config.yaml
num_hidden_layers: 9
hidden_size: 224
n_experts: 96
experts_per_token: 4
d_expert: 96
d_shared_expert: 0
hidden_act: "swiglu"
moe_layers: [0, 2, 4, 6, 8]
router_score: "sigmoid"
normalize_top_k: true
routed_scale: 2.0
balance_loss: 0.00055
balance_bias: true
init_std_router: 0.0169
lr_router: 0.0018
num_attention_heads: 3
num_key_value_heads: 1
head_dim: 64
vocab_size: 32768
norm: "rmsnorm"
norm_place: "pre"
norm_eps: 1e-05
positions: "rope"
rope_theta: 10000.0
rope_fraction: 1.0
qk_norm: true
attn_scale: 0.125
tie_word_embeddings: false
parallel_block: false
init: "trunc"
init_std_qkv: 0.0334
init_std_o: 0.0334
init_std_up: 0.0334
init_std_down: 0.0
optimizer: "muon_variant"
learning_rate: 0.00638
lr_mult_o: 2.0
beta1: 0.95
lr_head: 0.00874
warmup_steps: 69
schedule: "wsd"
decay_fraction: 0.73
decay_shape: "sqrt"
final_lr_fraction: 0.02
batch_tokens: 131072
max_seq_len: 512
doc_mask: true
train_tokens: 544900000
max_steps: 4158
dataset: "wikipedia_en"
Below are experts of layer 2 (counted from 0) of a mixture-of-experts language model. Rows are named router (the router's row for the expert), gate (a neuron's input weights, with its number), up (a neuron's input weights, with its number) and show model dimensions 0-111. Each number is 128 + 24 x the weight over its row's rms, rounded and kept within 0 to 255. Numbers have three digits each.
Before each expert's rows: a language model's description of what the expert responds to; "gets" lists some tokens that make up at least twice as much of what it gets as of all text. This comes from a sample of Wikipedia text that the model never trained on. Tokens count by the router's weight.

# expert 15
Mid-word pieces of rare names and Thai script bytes, plus "Act" in statute titles and degree signs in coordinates, like Cla-ud-ia, Finance Act.
gets: "ad", "um", "r", "ud", "g", " Act"
router:112161122100091122112128127117108113107096131145125103141126137155126094111115104119108125192127126150157141094145127136112119150137158123104159144124105125144114133140102094087124142093165122126103095153121125157112106151170149082108093127131187169106151082166090131145096145108114107147123117106112125179144105115120126178151090141127
gate0:107143143124091145131099130100122174117137114174127122175122107138117153108131103152128112151089089076114125116097134132105142176132114160129133135129122127177136115128106114086086120138152137110129105177135193154142159140146138161102189102100087089174172147136147174124129133118127131119101136145119135141119134163129092133141122159142
up0:160110083139119140106152110097065127160136127108150082123162099130130144105127108122099146135112109147151139127082111109125081099086116152112137164142168103106117162092166147124147163102181121097108132125092140151165077141125159141120103099108098141135122069133149126122110106109143124165126138130141126122061121157083104111093138146168
gate1:157147091147128113153150144090107130139152123097165138134127135135176132107138125152100133104133142130139132087097119107117171145080162112121143161088093144105119124121111118093113103148171138122138082082135103143072112127114078097107093135189107165151160082107099141130117124080139091144128134105132158124132169126112111101134116082144
up1:145120112113150134159107150139163094087113145104081183106168109121110144130129167098105130078086147116133151138109123155132108121160170135138112102175180081131111104093123131143116126111100122128133108142106169122158107105126113087116097084182112135132100115157135137089126180126127131104103131115086140133123139146112141116109129109137

# expert 7
Possessive 's and apostrophes after names or nouns, plus word-final pieces of foreign names and terms like ia, ie, ius, ey.
gets: "'s", "'", "a", "i", "ia", "ie"
router:102158139116128153099127138152106098141086126104117137148131157139116111176128095101062100154145109108132144130127099142101130144104116114106130172135131139136141137155092117109162153082120124180141165181148090103117155125120114067116133128111127145109136122138138188142106111136132149134091165112117125102142122113110125160133090114153
gate0:108113128147107133143070115095132131135096096111124118103099158142104118077109150155126159142133139152118134130151099095137122174112109087127130111141105174140168124105122153153143119128171119148119137137160158153118122166120123114138122101091141121113115120142121130144157104075143114152089145135121142132147147140141118129142091136141
up0:153112119150146129138154140134136116133171147150100163150110146154132113092137148093126172131141123119141139143147085065172083121133149128133113133121076122077136145115145109119169087138090130101144131116108095143119128136113151153149132139171119104161119157128124128135149094112142146119089130128140121141144081135128172147115154161153
gate1:125102148136121120126135121169164088127119139127137148136151160095171115152169121100088114124139114097111110129123130118146119169092167139121128155144135149129108156151136109118149106069162106137176126100124122138132132110092079102165151157106125110123126152156109192141166132140121121125145145111094138125098095108150158154141082084128
up1:122150073148147129110120085063123181098103128173161129135162117142111117103125187118105163116131099141118148132085125128096131118124123146109139109158101118106141144114140134130123102117130181159159183121119095110193142131133144096168066131105137112163121076093167161163107127135108124133112143126141130165143144133175163107147110115108

# expert 2
Prepositions such as in, to, on, at, during, until starting time or place phrases, e.g. "in 1912", "from 1990 to 1994", "In 2010".
gets: " in", " to", " on", " at", " In", "In"
router:140145139062122169113179127174095138150096158159102124108114135127127110128147157098118126122088140097095130073126110127104095146103162123116138124122123135167159121125099130083170101115143127135105152105171127181163117119123140107129103131135155087160147131172149152131119093107075140137153168087191133110146124096134140193126107136077
gate1:143104158149081112107130146128162144125100116117129122133126153087119126141142142134119160103086141122140140118144131121135127139158122145131152126142105127127115031145118120108107142158102113176162115135103137155142100183124109093100135138124113108112158112124139161120142121147099171151123140127099139067118133174125103124089123117139
up1:143150126130123112142139102150163134130094153110148132102102098137159098130070160110093136144130130192115137161049179110075137133142114140157162088089145087162125174113094135082170114130083166146148153124123123116097145101112138133152156091099112139156133171135146123130150102110144129112126090130119115127100118114143111107134102124122
gate2:079101165157147142118095170147076103114129141114123128169163123142143152099157153142114112134154129133153138103116107124088154172102107160134133097156159151140131142122099155141123124121101118130161150123153174156099152086130074106097120099087121131143142161129135116141128068142127118131095147098141160113146116137068145091121145151134
up2:134161087148092128095112150121105168143129116134138145103121137177107136086138162113130110131127135157116114157117087135143075152149156074133096129134152124092112079097095105183127107151123121133103115090039133088133131126133115090120133174093107118132123100089156151107170128102127131123169144114144168129129086150110137116130126141146

# expert 61
Vowel-heavy final pieces of Asian, African and other foreign names and Latin terms, such as ama, du, ia, ang, aji.
gets: "a", "o", "i", "u", "ia", "an"
router:115132123134144135136154168137140085111090118130102129136143146126103126163127117133074111154111108140108131131112111131090127165098149105087140176138153151146144147128110118130146105114122133158111150133146111142106172117098118080089109158116131130145170115143139154119157124109120120146109165134129163126167091130107150128119100100140
gate0:143099134154122095118116108117118128169161144111170126151142091134139120130135134117111144099164158156104119130119154154132119132111092165146110143133141125080104108125135143118113151125149107111155126138105118171102102158133115104131147141158128197129113107132058086134158147142120133128143127167183124146099120114144155159126126117125
up0:137119137132139138136114156098159090160155203155108142114184104143141131126095100132112115125114085137147136125143140096128194094160124088125134148112109080133122140105142132095106123152149138158136084125132128109114161080148142108122116123100114073188148094105117102115145134112114114147184115112163125121144110105123111136157136181091
gate1:124140122095132100134124146113093110098092134157076114159123125147120110096108166114132150099137159134157128152094132141144134090119154104117114135129115085163145149128096134089142108128100114124151162151134155163158122100108157146144174145115142108182122115094153105167135124102149097176127106121118119175116129166113090092149115125150
up1:064139136117147145118141114103146153127144103182147145111161136113131131109147130100136118137089149158138139159108161097147118131135101143162138142128190125129131148117125145140118127104172139163110145143096124103117091146147127164181126135105106148116182091131139095117139129143148159074150161146117163153164120154129081094121127101132

# expert 59
Prepositions for and of inside names, titles and phrases like Society for, Cinema for, part of, with some word-piece endings.
gets: " for", " of", " to", " as", "-", " For"
router:130148137128167164110161162161080138098124122114092151140118153171116119125122100141093105150152175137110148092165124150117118132149158105157119128139142147187128160155094119096107101102155179132110094192147145192167112123153124107114089111141125115044153133128142139112135116122114149123174125114113136091103137123117130108120111130090
gate1:152136185153170148142127134160136129122143127111119153163120172131161116112118094118095131102126137151095162114132128154151109137124118120102132157127139116123178149097140155166124108117127107158128168116133164142120125104081140135136129122135121175157138076136147107122117155130121131113182123099116160144104091125106101140097105130160
up1:098092139158103121123119126095110124092129111142126135122173170129132092157089096107132115135145136126097060102175109093139141120145079101152153156111133120117154136138117152155142121130114137131153151149136135071128120128100094092148122140116151099157145113147116139134124152155123160115117147165163125093130086119105145125123108085135
gate2:144109154114148142113141155153155151187125112088138122182162146153121109135110094116113130117151140149160131143132140114130086154101145118110145142111145118121113166147160127108126155151134134138122112120076147128117115119162117112157101102162111187117139154136127172077081164148125148150167145115144098123104123114143119109116095108107
up2:115099148114080157119175122150116114122149151108124077140129123187151149163115095145167143127143124122174100117113171129167141123086144104148172117123083119166100134096142160088103140164151102109089100102150116132149117124095120133152115094106155129131177092152108135132103136114141100150145175145135100135173118163147144163093173138125

# expert 10
Prepositions, mostly in, plus of, from, during, through, outside, that introduce a place or date phrase, as in "in 1921" or "outside Copenhagen".
gets: " in", " In", " from", "In", " on", " at"
router:126156135077120155116164135129104132110077152121122117116089134125130107128150133074118130125095146116104158060106100147115103183061134124127140147132129165138159133132124131121142126112129154125115146101157097148118157124125140088131102137125148075156131121119149168123137126126134166135136181088162129199148156140131108160124083120097
gate1:164117084182153103142123120123097110140129155151135148096166148165113144108139112096110145159130150124172099133121134085153135123142109082097077150141154139112142055157127116151138094175128132179157147153169106120133115157117090179123141114128142133132144120164144143098163124130116125139117139114113131150109143113142149132142138124138
up1:156156103151145121140105198133135094114166142133095140154125128163094054121143104157153119127098149128147093155110147164137124104139149115149135141115105173198114130131166166118107141115145125127158123160115127121148115138150101159110157124142155136148121151124151174149115084101119122162116120152126125099104133137123170100135107169129
gate2:126107140132150120125117129152146102129153135105115145143123130156140136071128107131114096133150136114105096151153123113094125106122129121131156107134057124122116208142118142120098163076105149144116133107118150121122139076134116093086116174133150152108118115143122138104147134103105142149088119097138180143084164133112074096147144092149
up2:135100104102139166134090100092129147127131115131150119136119134131103169124152118121133175160094093113136120156120128109127116128148106150110108186131087122133142147083141125158067094148121113145108136139102090102154114083139107144136134182107134098143140112153142150121127118107135069108147166140116143149103144115131117134145084102171

# expert 5
Quotation marks and closing parentheses or brackets, often opening a quoted title or speech, such as "The, "I, ), and ".
gets: "\"", ")", " \"", "\".", "\",", " '"
router:113168139099142131143143120131057107151125152132116135127128124155152080113174101111127142195113151132144164154136131135114115124144116097123149133158114091124123115154120098110143149115141115144107157164144157115151149131112129089115148110105127123092161125125102142144123133163112144142109154147195156154125111133149119112124107157101
gate0:092111141082140155117109130129121133126165113106133118126112124122114136166111090119127116096133127158101049146172149130128133139134122142112133117103123156129138119135135197132118127155119110128126113173158140113106126124133128128142090124110152146107129076136142166144135136159163158076154154112158138092180101073121133160160130162105
up0:126123138142123107099123180124114122104127147143155144106160126100111121135141136156123114125124116152107141138165109090144077108151118114115075122168108148106131144084107150137136091135121153093133131142067126147123181168144124152097105163172137098132112119153156107157069107088161120176118151096121150107113109134110168128107117108125
gate1:112101125151125139113119140095124122106130104118153118116106126171130112119135084086160075167105111133140105148101123097158087114103107191142098131135138140123179121156118114132148102128112149112128130150149137151175080142114129118139169162143141135160185133115124109113115092088111110187111146106132134137129122104146146178162166122099
up1:138160106128170120132113127147120146114118148118110142150090104112144159148119154132087151161127104097110104157119130142151143118097118162117157109144121143110149139144132110145171140113134125149144140116075103144108190131137081146095141137141117133061135153159108131116150124091143137145119073110111126117137177125127111120089141134149

# expert 46
Mainly and, or, and forms of be and have after a subject or comma, plus colons after infobox field names like "Sister stations:".
gets: " and", " was", " is", " or", ":", " be"
router:093140136092143135122144110130114105144113120107148138105160111115104075139102148120105156157132151150127141083128118124141134104137129135165112159143138121137139115151138113087113118123172108151113124142128114165135145128109105129118161197155143106148128103101149174148138150094122120129120135114132152145159096115133135125107102117155
gate0:175149131164120117124145126138149110138097122096134081106157110120142088128095142122156136126081152123147161105155139150093152116134119105136093147148109141131142139106131138109089111121141113124080089116189134109120141145121143121099155094123137123133130144138102114088114151168107106118101158152109141108137162086164122107146129095161
up0:145140123134148152118130151121134138137126089127141104213117097141097123147115138125101127126122146150127107121172126102098087159130073110099128130104108147118092132106122154138118148056169145142152114082159123130125144082127105144120105164077122087134106132128105133108154128138101165156143158107132103097160148173114128088116138153152
gate1:189102113160141137127127160128131150144171131133094066125156104116129104093137161097166096113135135142066138122150111145098128135116155133121165078132130126096097130084139097084087118102139090101147159135167131100110138137108120137122137134139090138172132138089116155120146147118144148179157133108140113108148126115155167137128126138150
up1:114145144126079140148128136136150136097156127104168090166119112122098155147164148132113083140135130102152164141131133145160141136120135130103137139121109136166108155119097133103103095140078073141080187106141120107103154092141103164068151146108150123134176112122094160113106131109113166127154116091146140108125152110152114122109089128122

# expert 35
Mostly of, plus by, among, between, about, after nouns like part, member, House, charges, Lady, linking names and titles.
gets: " of", " by", " to", " for", " with", " between"
router:103154157109127182147162151127127127120149100139115106111126131144135133112161089082114165136145149116079148125165133187100106166119105141147108157152149139189191143145082087125129150135136182118137141126157106170136147113159111106123143115119142120076137140123115166129139169127097117131131130126103161130105132084138127165108075122125
gate1:124117141139134136093124156133126152154092126107144127142142117150139164198146136148092128131170141131159108126084108174182148106123107141145068114133139149162148080122107174127113113116128144129118099135099126146085168129147085107132141123115134103157112128118115178134109131157183138165115143148093076120121135151091130137146126160148
up1:125111128154146192116155153111142134162140101130101154129136177088095125100118128134118122148112088168128107152197157143112118088175129138083150141120149143138151155140133155138153146166148094144106111127122124079145178125129167130117098153141136106115119138130111129132129102110132119115143152129141091151126124137135083101157090182147
gate2:143135128115121111107124099142125182071107126120097086118149126104111138159156162112152109142156108142168131077128124155106165104125152117127128118135146150146145135110120183094133139134146066133133124145134174122088141135120144127071123104088148127127101151109140112130141150118097095133113107211130089130153151129118162096120083131169
up2:177106100148155094103131103120153104169131106114138144115118114150147116110101151136096119137123134096105107094127148130099127140150123149123160072141138150078077112085132141114113133154094135051130155160122085149130090117115125093134108145148115102153106130131117134145108172127157136095088069120142149138109084117137128120116132101150

# expert 45
Periods ending sentences, often fused with the last word (back., classes.), plus "fl." abbreviations and == section heading markers.
gets: ".", "s.", "===", " ==", ").", "=="
router:123146094090139128127148133157100111101148162149146143149116155114081096103104083088114140165120119139151133132113133107109082148128154116131172124118115095134115106141139124126118101125161109152105166127167126167113142091115098106123134122122133133105148117123129160139108117088090112142122136148125156104153142117141138136107094136159
gate0:124108156097139094131096137129111128145168163143147116138141134117134156139108106127132115098174109141163111138102175161165105125130100156091093124162118150122132140159080079136129138132133121117127173148167131131105145146141132158161093117138151129131157121120119116120189110122151130161121117117108107115106138099174113152144127177121
up0:107102114168143135118147157123160163100143144147119131140170140121113144111125120118080153131086122086107136097173119099120160101108160095126126109146168109132098101110168091169139116125112139128167088135140147144133158117110132131137167101114120131111100151108146125118124172073096155140168082138105149147119122164124134114135152133067
gate1:134169141143130119130116127148141110097074149136088172187114139108117122145111153090126128120145115060126118134125141150144113153110080121124079150138111082131140118130123127130155150115144142101124170143124114154168110132103122094127132091085150129096080124160140151112171091106109172126152136123145106080145119133092162143141145130135
up1:132126130108071111142100147114092124152118105109153120095119119094173157086094115121128098160097132134149096156151141156084138107138126166136107136094125100101140154104130132166107095123110168161166114140139124117121105143115141171130159112077129122172159115134115158143116134062172103124092131129127145146106114124141108096119136107128

# expert 39
Number tokens, including single digits and years in dates, ISBNs, scores and tables, such as 2018, 19-6-2, +32.
gets: "1", "4", "2", "6", "3", "8"
router:121133103120144118093150146145107093116094143150108149146111147142120152133113121133122150124096126127137143110110147142112073142113122067162110154145131134155145130147128125098115083137121135104091142128136153140104167140157135104109146136119126118126167124164143157099113112134138167208121140141141182152121141152143139149133096131107
gate0:068127103140149131176114141085161093145153135153128113088122141126172149149162157143168170107148092095124123156141120128142120116077096087116130154118159130105107120164126105123176151107152125103158136127126178112115174161150125119152093145135158128119178119128126090094154137124123123170180148130153131097160126122119149109118145140142
up0:117181093145157093087109103122112124107178124160126108145101152090174097154152107123146143118100155162127142125142114110116118105123143135131114157105135144135153095076147138191094168168122126156099147116126182128161104136167152113123141123204163147112149138180120078153131120138115136130166154124108120160126104129084120152112099127130
gate1:113133115131098120159111123145070127126145112106118093109149129148108134134132138123153152120146139119089153126137151099113122118103137205108139125063117123144127164141100136143125113129118141125120076106133145099123117141187099116109136135094121172111138178114135133101133171113109130144111146086153145083159123167109153109110108077148
up1:144136121118091112118140123164143106122117107083136113153103102134116137098129138122105134124143108107124154121105166148130103130148120159159100137095139093142133163161096112086158061106104128093151126150064109146116118082129101121112147134116119149086108137118073140122093159137089138126111117109131121104132133109148138119145168116140

# expert 12
Determiners and possessives after prepositions or verbs, such as the, his, their, and ordinals like first, second; often "made his debut".
gets: " the", " his", " their", " her", " its", " first"
router:093140097110117161131127148128078128141116132136127111126131153164140152146159127131114175118099145099084136111150094136112114120084130089113107138122092083187134079138106125047144152136141171168112154160149115112141146133096111119129099172155150112098134099146109134096133133097120129166109117128152153115182131118144110115104136138150
gate1:121101117138116110138129111112114140122133095113110139086108126122144190111143118108122114116121154121124120103134150144176154152134109213120141110127110130149110111107104150106147094159136100162156122108118134098138110127112118164078157120137095161138125105159124121074139128162180097111138109106148117128148167158192128131109146152107
up1:074128129088132112110144120157083141133124138164125117109150091137177172113136117119133104109156130125109167111144118158137090112141179103122117157115132078161106129135129083143107157114123099107125107140162116086134131156158158174159150105126130098095113150088131143150116114091112155115136155122126168146116125121138181154110159130120
gate2:152147133151134147141114125132185101115146099149120115138120160124101132112111071115120097109140163121160125108113107104113106143151103130124148193081121085162057125135111162143097138132166140128129136123123113084092168104129143170102122150109122140135124133134110152165127127100122084132156117107109107158150134116180167168148128145123
up2:138151139117099095145153153158150160165115134124173125146121132169126154144141124157083154075159129124118094114120109123100132126150155099096154115122114161111167093179160126207105106150128101142138148134099126104152157083120089143099127138131150095122103150160120111117136098126113144150132129131147112079104106112138169121128133118141

# expert 51
Second or final pieces of names and words after a capital letter, such as E-ve, D-ave, pen-alty, -ing endings.
gets: "y", "al", "ing", "e", "le", "s"
router:100155138117135122129104154173122115149091140108104145172118130152188120132132148114120152144146147126143130093168118113093092134109167100125121138122121122143137126151134073094152149092192115121109149104158157129132156097141133105106128127120122134148106106137160144107166135107131130142123145122131127096185128094116085148131132161102
gate1:130138104130136111147152102132127157144152084176128162125160127144115146134119147146121153126167119120138131105124139146128106142091154140101126118145089108154133172147128077102134123071130151112120149131101117115137156151137104102104147104154153097175101121153159149160172123123125127139122122127102166114142107112136111153122127135131
up1:120114104135097093165138084139071124131114083142124121141148128167114119089136102127146145131142150149137134140181140113152132083171123147159118139131141103126087146119122146093119085133121159164119112139124141124129163147150163134093115118127130148090093168132144102109100107172116159136129090133114134144159164110104111096116089151087
gate2:160126145115135138141116133145139090152117129125104136131140120131155112099096095141069103140117121142110141120121098146102127143140127135122122152151159104154129123115133124107183130109162094126093128082136126120127129153117161104105132141146103179181120100154097169162108136164132100098128137105163133142104116177119134132146104129155
up2:123164069125126155131097098102144106107127108118135106114125135158143119146099119110160172088124164113108116124133153135156168120117131141149112116127130129107122148125155153172191130088132108147133089160132102152087152139123150142118095139129161158154113134120164158113128146088135166137132118103102142132125121121113126122130101131128

# expert 14
Word right after a preposition or to, such as the, a, order, addition, least, keep, determine, e.g. "in order to", "at least".
gets: " the", " this", " a", " his", " which", " order"
router:054176110129170131156138144115117135134126147159112133109101161129127160138114137101109117115136157136118169107127145170113132129128153072138108149108079095147157098135122128089119150161170117127093111129144136148123130153127178161105121138140135125067162095134133129076133113068110129164121142131152134115162117120154081142104138141105
gate1:115105153153142134141139113167139118090135157114127125140158131104119152106069175121096144157120170125122108123122157129143079128128064148131151078171145098147152076141159129128128131115142133155099139115141100121142120128109087142123106112144138126125122121154142138084164151147171130118155167118136155151110114203121082111159168107147
up1:138098119115095136144138132118141126107141164145173178140095109088115100120110095135115132121089144158170139130140123139117128150149068151103141140114139128125124084155133131124131155093104087098116146114098111068170154122107106111137135111098152137108127129172143130145114110143139107136129129143087182096114129148114150129123118112164
gate2:114128135132109166122107153121106164111109160145156188145122144123112117129133108127135153129142108132128113107158122125134152136176152160112124156087119161132137143101089116066082118108106148107131141129105156156092092102140166098140138130159135135089128086108120100114127111122102131151151128093098099153121138148111102119124093104150
up2:112119130132141118163098146131149124136135140141132105153135083142195118126130100098153147123134119114138149110149107131136108151133127096129126114128089109083107119189148133164108181221123171116080113144109105126129143129113160181108136119135094116129166128139114082146133175133127142103110119138127131142162135167129151106121135150146

# expert 19
Forms of be and have and other auxiliaries after a subject, such as was, is, were, been, plus = in article headings.
gets: " was", " is", " were", "=", " are", " be"
router:128126104105127139122162162147121129166097140159172134121141136134135128148110108152103128136085149079112134098154132106112121117161113089162161126138129139139134140133083127118099144124118120144109167184125164181142117121137099138102136128132154109103106099107134129113161086123093120145135153122100140106131088143118091117134098109131
gate1:135119152119151150141122156123162133102112142122126144145097147126079119155124138135121120147148092123110154143162131098177155126101124156123125108111105129151123093105135155163104190172125081127158122119121172113115152131112154129106145140151105072080132132150128094171156110091163124157110141161076154154153107100159113107117111153128
up1:132144130100152115117128113087119134115089136135140154107118105177115124137140133149155117092159132131083138107157116085113161111128148158146083113182071121116108116091185165100142119114153126148124129101094138102127111173134087124115089122180109116144137116108162155140145110144139146146152121168121141148126134085121138154093125174155
gate2:094098124126132156137155064110161143151150094097144132166177115163144142086132127110135116126117144129126165104130103114126107154171125138155101124128102099066133142159112171084077109130090102118127151175159104112116089141135150103120115164120149107166165132076149139136148135149138119117102103124097151178161131178167118164097118079130
up2:092133127165165095131103100120169134100116158131134159169172136129155123142135153114141117192108152156134166152142120140108111134140147110157159164144103113125119092133120095117108145094114127112104149143116162115138158146110145116086107092143127182141123148126103139126165110125110148148189140122150141133160128155118125130088114129113

# expert 53
Closing = of article title lines, en dashes in dates and lists, and from, including, plus participles like described, appointed, released.
gets: " from", " =", " –", " -", " by", " —"
router:097158081097135177109159147136115134097132165158121140116139122134136117150121092091111141167131081102152146111096129159084072130095106123131136142140130142196076145120140141116128110095130151134100113138131109159105140114142133140126141125121176096113104125122130150108150121100133129169160151120150167095141124123083132141090096130126
gate0:145141130126152101129154135150139155152117177123146124144111143125138153130130133122133117098111126146124159151121132125120178101114096108118144136146086131169139122136094170173122138148097118133111100140149144143158117146165194135140112116092081157109116114076106129126139125138115157099102138156152124111165120137175122097103138157086
up0:119142108057122127111125143130131104104104126157089125157101121134126149145116112130145096143096132093134111124125176120119097160109143159096092166121118103124092110094107107132129134123141107136103102130124103113145143115123111126149146127135143137143129165136171116089154112076140090159135143130120138128112100124099104105139115120121
gate1:123096132127118082134120188117132134121122113135111125095143132088158125103132090141122148123131104148152132112151099163090129103142099098126141108134159114142147129153109129120117156155123099115150173099089136164134097129135126065102125139100147125148142147151135154157148113079125116109140135155178160145138098142122181135100139122142
up1:150148143126125135122173117153123160163142087155105110110104150144149136111171133142106097100103137123107159140070142144149150105177123169096101115143094151138161108108140184146114128167096134114127163074128163090139139113097105149112156156141133156119106149105156152112153124148116134112109130135131158063118090166109139141107132135066

# expert 16
Short mid-word letter pieces such as k, h, am, ol, ib inside transliterated Arabic, Japanese, Korean or Indonesian names, e.g. Mel-k-ite, Bar-h-oum.
gets: "k", "h", "l", "ar", "m", "am"
router:091113138134142118132114152150145124157126143122135111124102126153122101152125133105105139136143148123134125101110138116131106145107137121114136122112127131142121124187106090128140117119129121179077136129160142150100157129091108104107133115140128129111169116128088157112179133127112141139114130143147135136162095152123092165151093103107
gate0:122102140124141106183143134119111097125104164121179095129115107106191139135134145127179129122148093138111093122112096163087120121092154119148136136140086153098163164132125138135137129113144160150112155130106102111086118091159148153143148105144159130111093109115142128144103131128112159154145129121114140130113126162145152124137137138141
up0:081102104120097132106073151100144143139102109112176131091155134078124100147115143117137136122138149143131147134143162113129125109154161063111113126166127151142110110129160121090142166111154127078147144132156114125115117097117112143144122137120089137108155103114134130142158152123161118096124084133114127150142064149140123090121160137138
gate1:133131106162140136171116129154101121154069133107130127134127173099121160059083132107123152131105102137149136131104129140132095149099145160100136113162147155141136183141157131130126157097099118107163170152124122166148143092118079094136146140148111133135157123133135141147095122107155128179117136149137111093142140182122118094139131116145
up1:174093169126110105178154114179133140095131097143123106116158162126119144170144153109110136132138122189074109133116173093153104124087119076115132080123156127138140112125174141167137124159126136146099093116130143158119162146129126152118083108103119157112122095118130089168107148133125161126117130113126165152116116088144145122152091057120

# expert 56
Closing parentheses, brackets, braces and quote marks, often merged with punctuation or digits, e.g. ), ), ", }, (c), 1).
gets: ")", "),", "\"", "}", ").", ");"
router:124176139090128153151120110146067110146124168161082123154110143160121096146152130055118140135122114147113157120138161140133112135132107096155145126143136172158137150159129127082110098135112142124092151123111126107133159149101103120070122107134128131145151111133085140127119145130138186204117183155174191138131101134165157141105055126131
gate0:126129146149107152115107111094121133167110102191147135111102165140135135093128126136108153121115137087148110083110092148113078129128106150114147110130129136066144113125134118086138105136097138187139080145134132118130128083053116125130132123169104092147107125154139104111162178146122138153097130092143138137125103090119130086109134164143
up0:115100103113108115117147121109106116166136138122113160159136130145108110145108120165144162154162140079081149178150110110175101128106164128190111102154118118130141114096135090093134169159124148152154144114145099149144096172135135148123103176172144155105162084167144118067129153098105146142126122148128115127137122115127121130151158142155
gate1:092123191147144176149116117094126126104129126120110148122074144147200157105148126139113150127189144108128136118102129107105145104122086086086149136132109099183143126095145094124151138106140154165130145153139170112145159093154081173107105137078134090145149113129121161135100149114126093110089110105151109116134163131127134145135124152129
up1:136128119168151092129112132108125186107143108106105139113113118142148167125121110151123119093155142141152130166145107121114111125119136146136142159110120116143115121152137137154179092121111141173149114132152137131155098115098093169125067130114168146115181152144161126132143102158138119154149150159132152151157140140168162136120167117147

# expert 24
Single capital letters or short uppercase pieces inside acronyms, call signs and names, such as AJ, WJVB, RAAF, IADR.
gets: "S", "C", "B", "T", "M", "D"
router:147112122093155125146182150175119125094100193121109111157098188178099105125157128125068187123107109102130132104108139120152113136111109145157111119121121127152117110152085100078111145133144143107113138140138098158125139115124099105131113120159160122113131121136123134086130135116078115120117123122150126125147135128120163125152091078102
gate0:120074145122111109191108112138146109110116166116125122103136080113119118082127131141107128128151138124137138151155111104125136142049154119155154162135127135083086151165153123102130126127127118082139147144142101124120130100126096140150110131108189126154136125171117081181159188137164127147114136156102121186120156128107151130107145111155
up0:141106121126143125100100132152165128124153179169120190101151134145130125113090169183129118113096146115130164139162140141136146120125153137137114127178134125156124097131143116113135140103127160111116118146147085101100150137108165095146119112178094158123125127141157140109129143148130106129165152149149155117102113097108132137154133174127
gate1:126113162158149142158120143140152112174138143115123176134151095111154121113159162109121095127146097105153141148118127101142133135110163111142107148131117104147086098145125130118140146143140114128152119145121147168118105111154087103145154144159122077116144082113121131143162125137106140126136126158130107129154142142104097160089126130087
up1:102143129144109116127104148096147087111111107115129117133149123089132108136101135141110093164161151114159111157129133103130073179114127099088115123108174164109119153106158122183141152124123110148125155118090146097121112136157095161132136158112139122130159131107120146104111105171134166108091099105125158137111164162084126099104121152149

# expert 48
Verbs and auxiliaries after subjects or relative pronouns, such as is, were, have been, contain, include, including, operates.
gets: " is", " was", " are", " with", " were", " has"
router:125150105077141112090164136130102080177116129142153118137135156148129082161136069112102132114111143113123139091157136116090099112114146113146145131172154133155113148143117091128134091126148163088106125147157134137128116116126092117082146139134162090143096089101149162142178111123100166136135133133124198120130120110152095147103120124104
gate1:093089134126138086094123083152128141153085110151135068115114104115174126140147158127162147114127116138150089139121085138105090125090116131120161089130138144132125135152103086099140128136109113117085156112149082119134123112148128137102098144143134160099169096097123122146136100128116125114167114117126142162127127103144140109110167142093
up1:112151132116147158107132166124127155111136142108175140153163183142188148092135113135126152135145090171148175130137114110097139137149136085104147125153133162080080101169105080173116118152125141146122107110140116117117187125116160103164149120120090131157125119092132138143160128117140133122159136122117104119103133176138156170106141122165
gate2:131112141126097122170166134103142113155152112077140143083149145148109129126098108135120160166142163127129109117134097111079106172140103130141145116146157097096104135116130133111181170145143133155148154128166147112126131084161129155132112130106109111091154100129079125130077163159163136134088128107141100130124139125119142138149128152134
up2:157144117125124143146082117154122135144102085105120101132125141134089169148152129112108098120145142121107060144137170126133179129150087091109137150111144152118166144142126144096130151169133157158173122135140109162169179146136148102147127088189168142168104151130115152150106117096093149165128164125125114119151132105136123142136118063121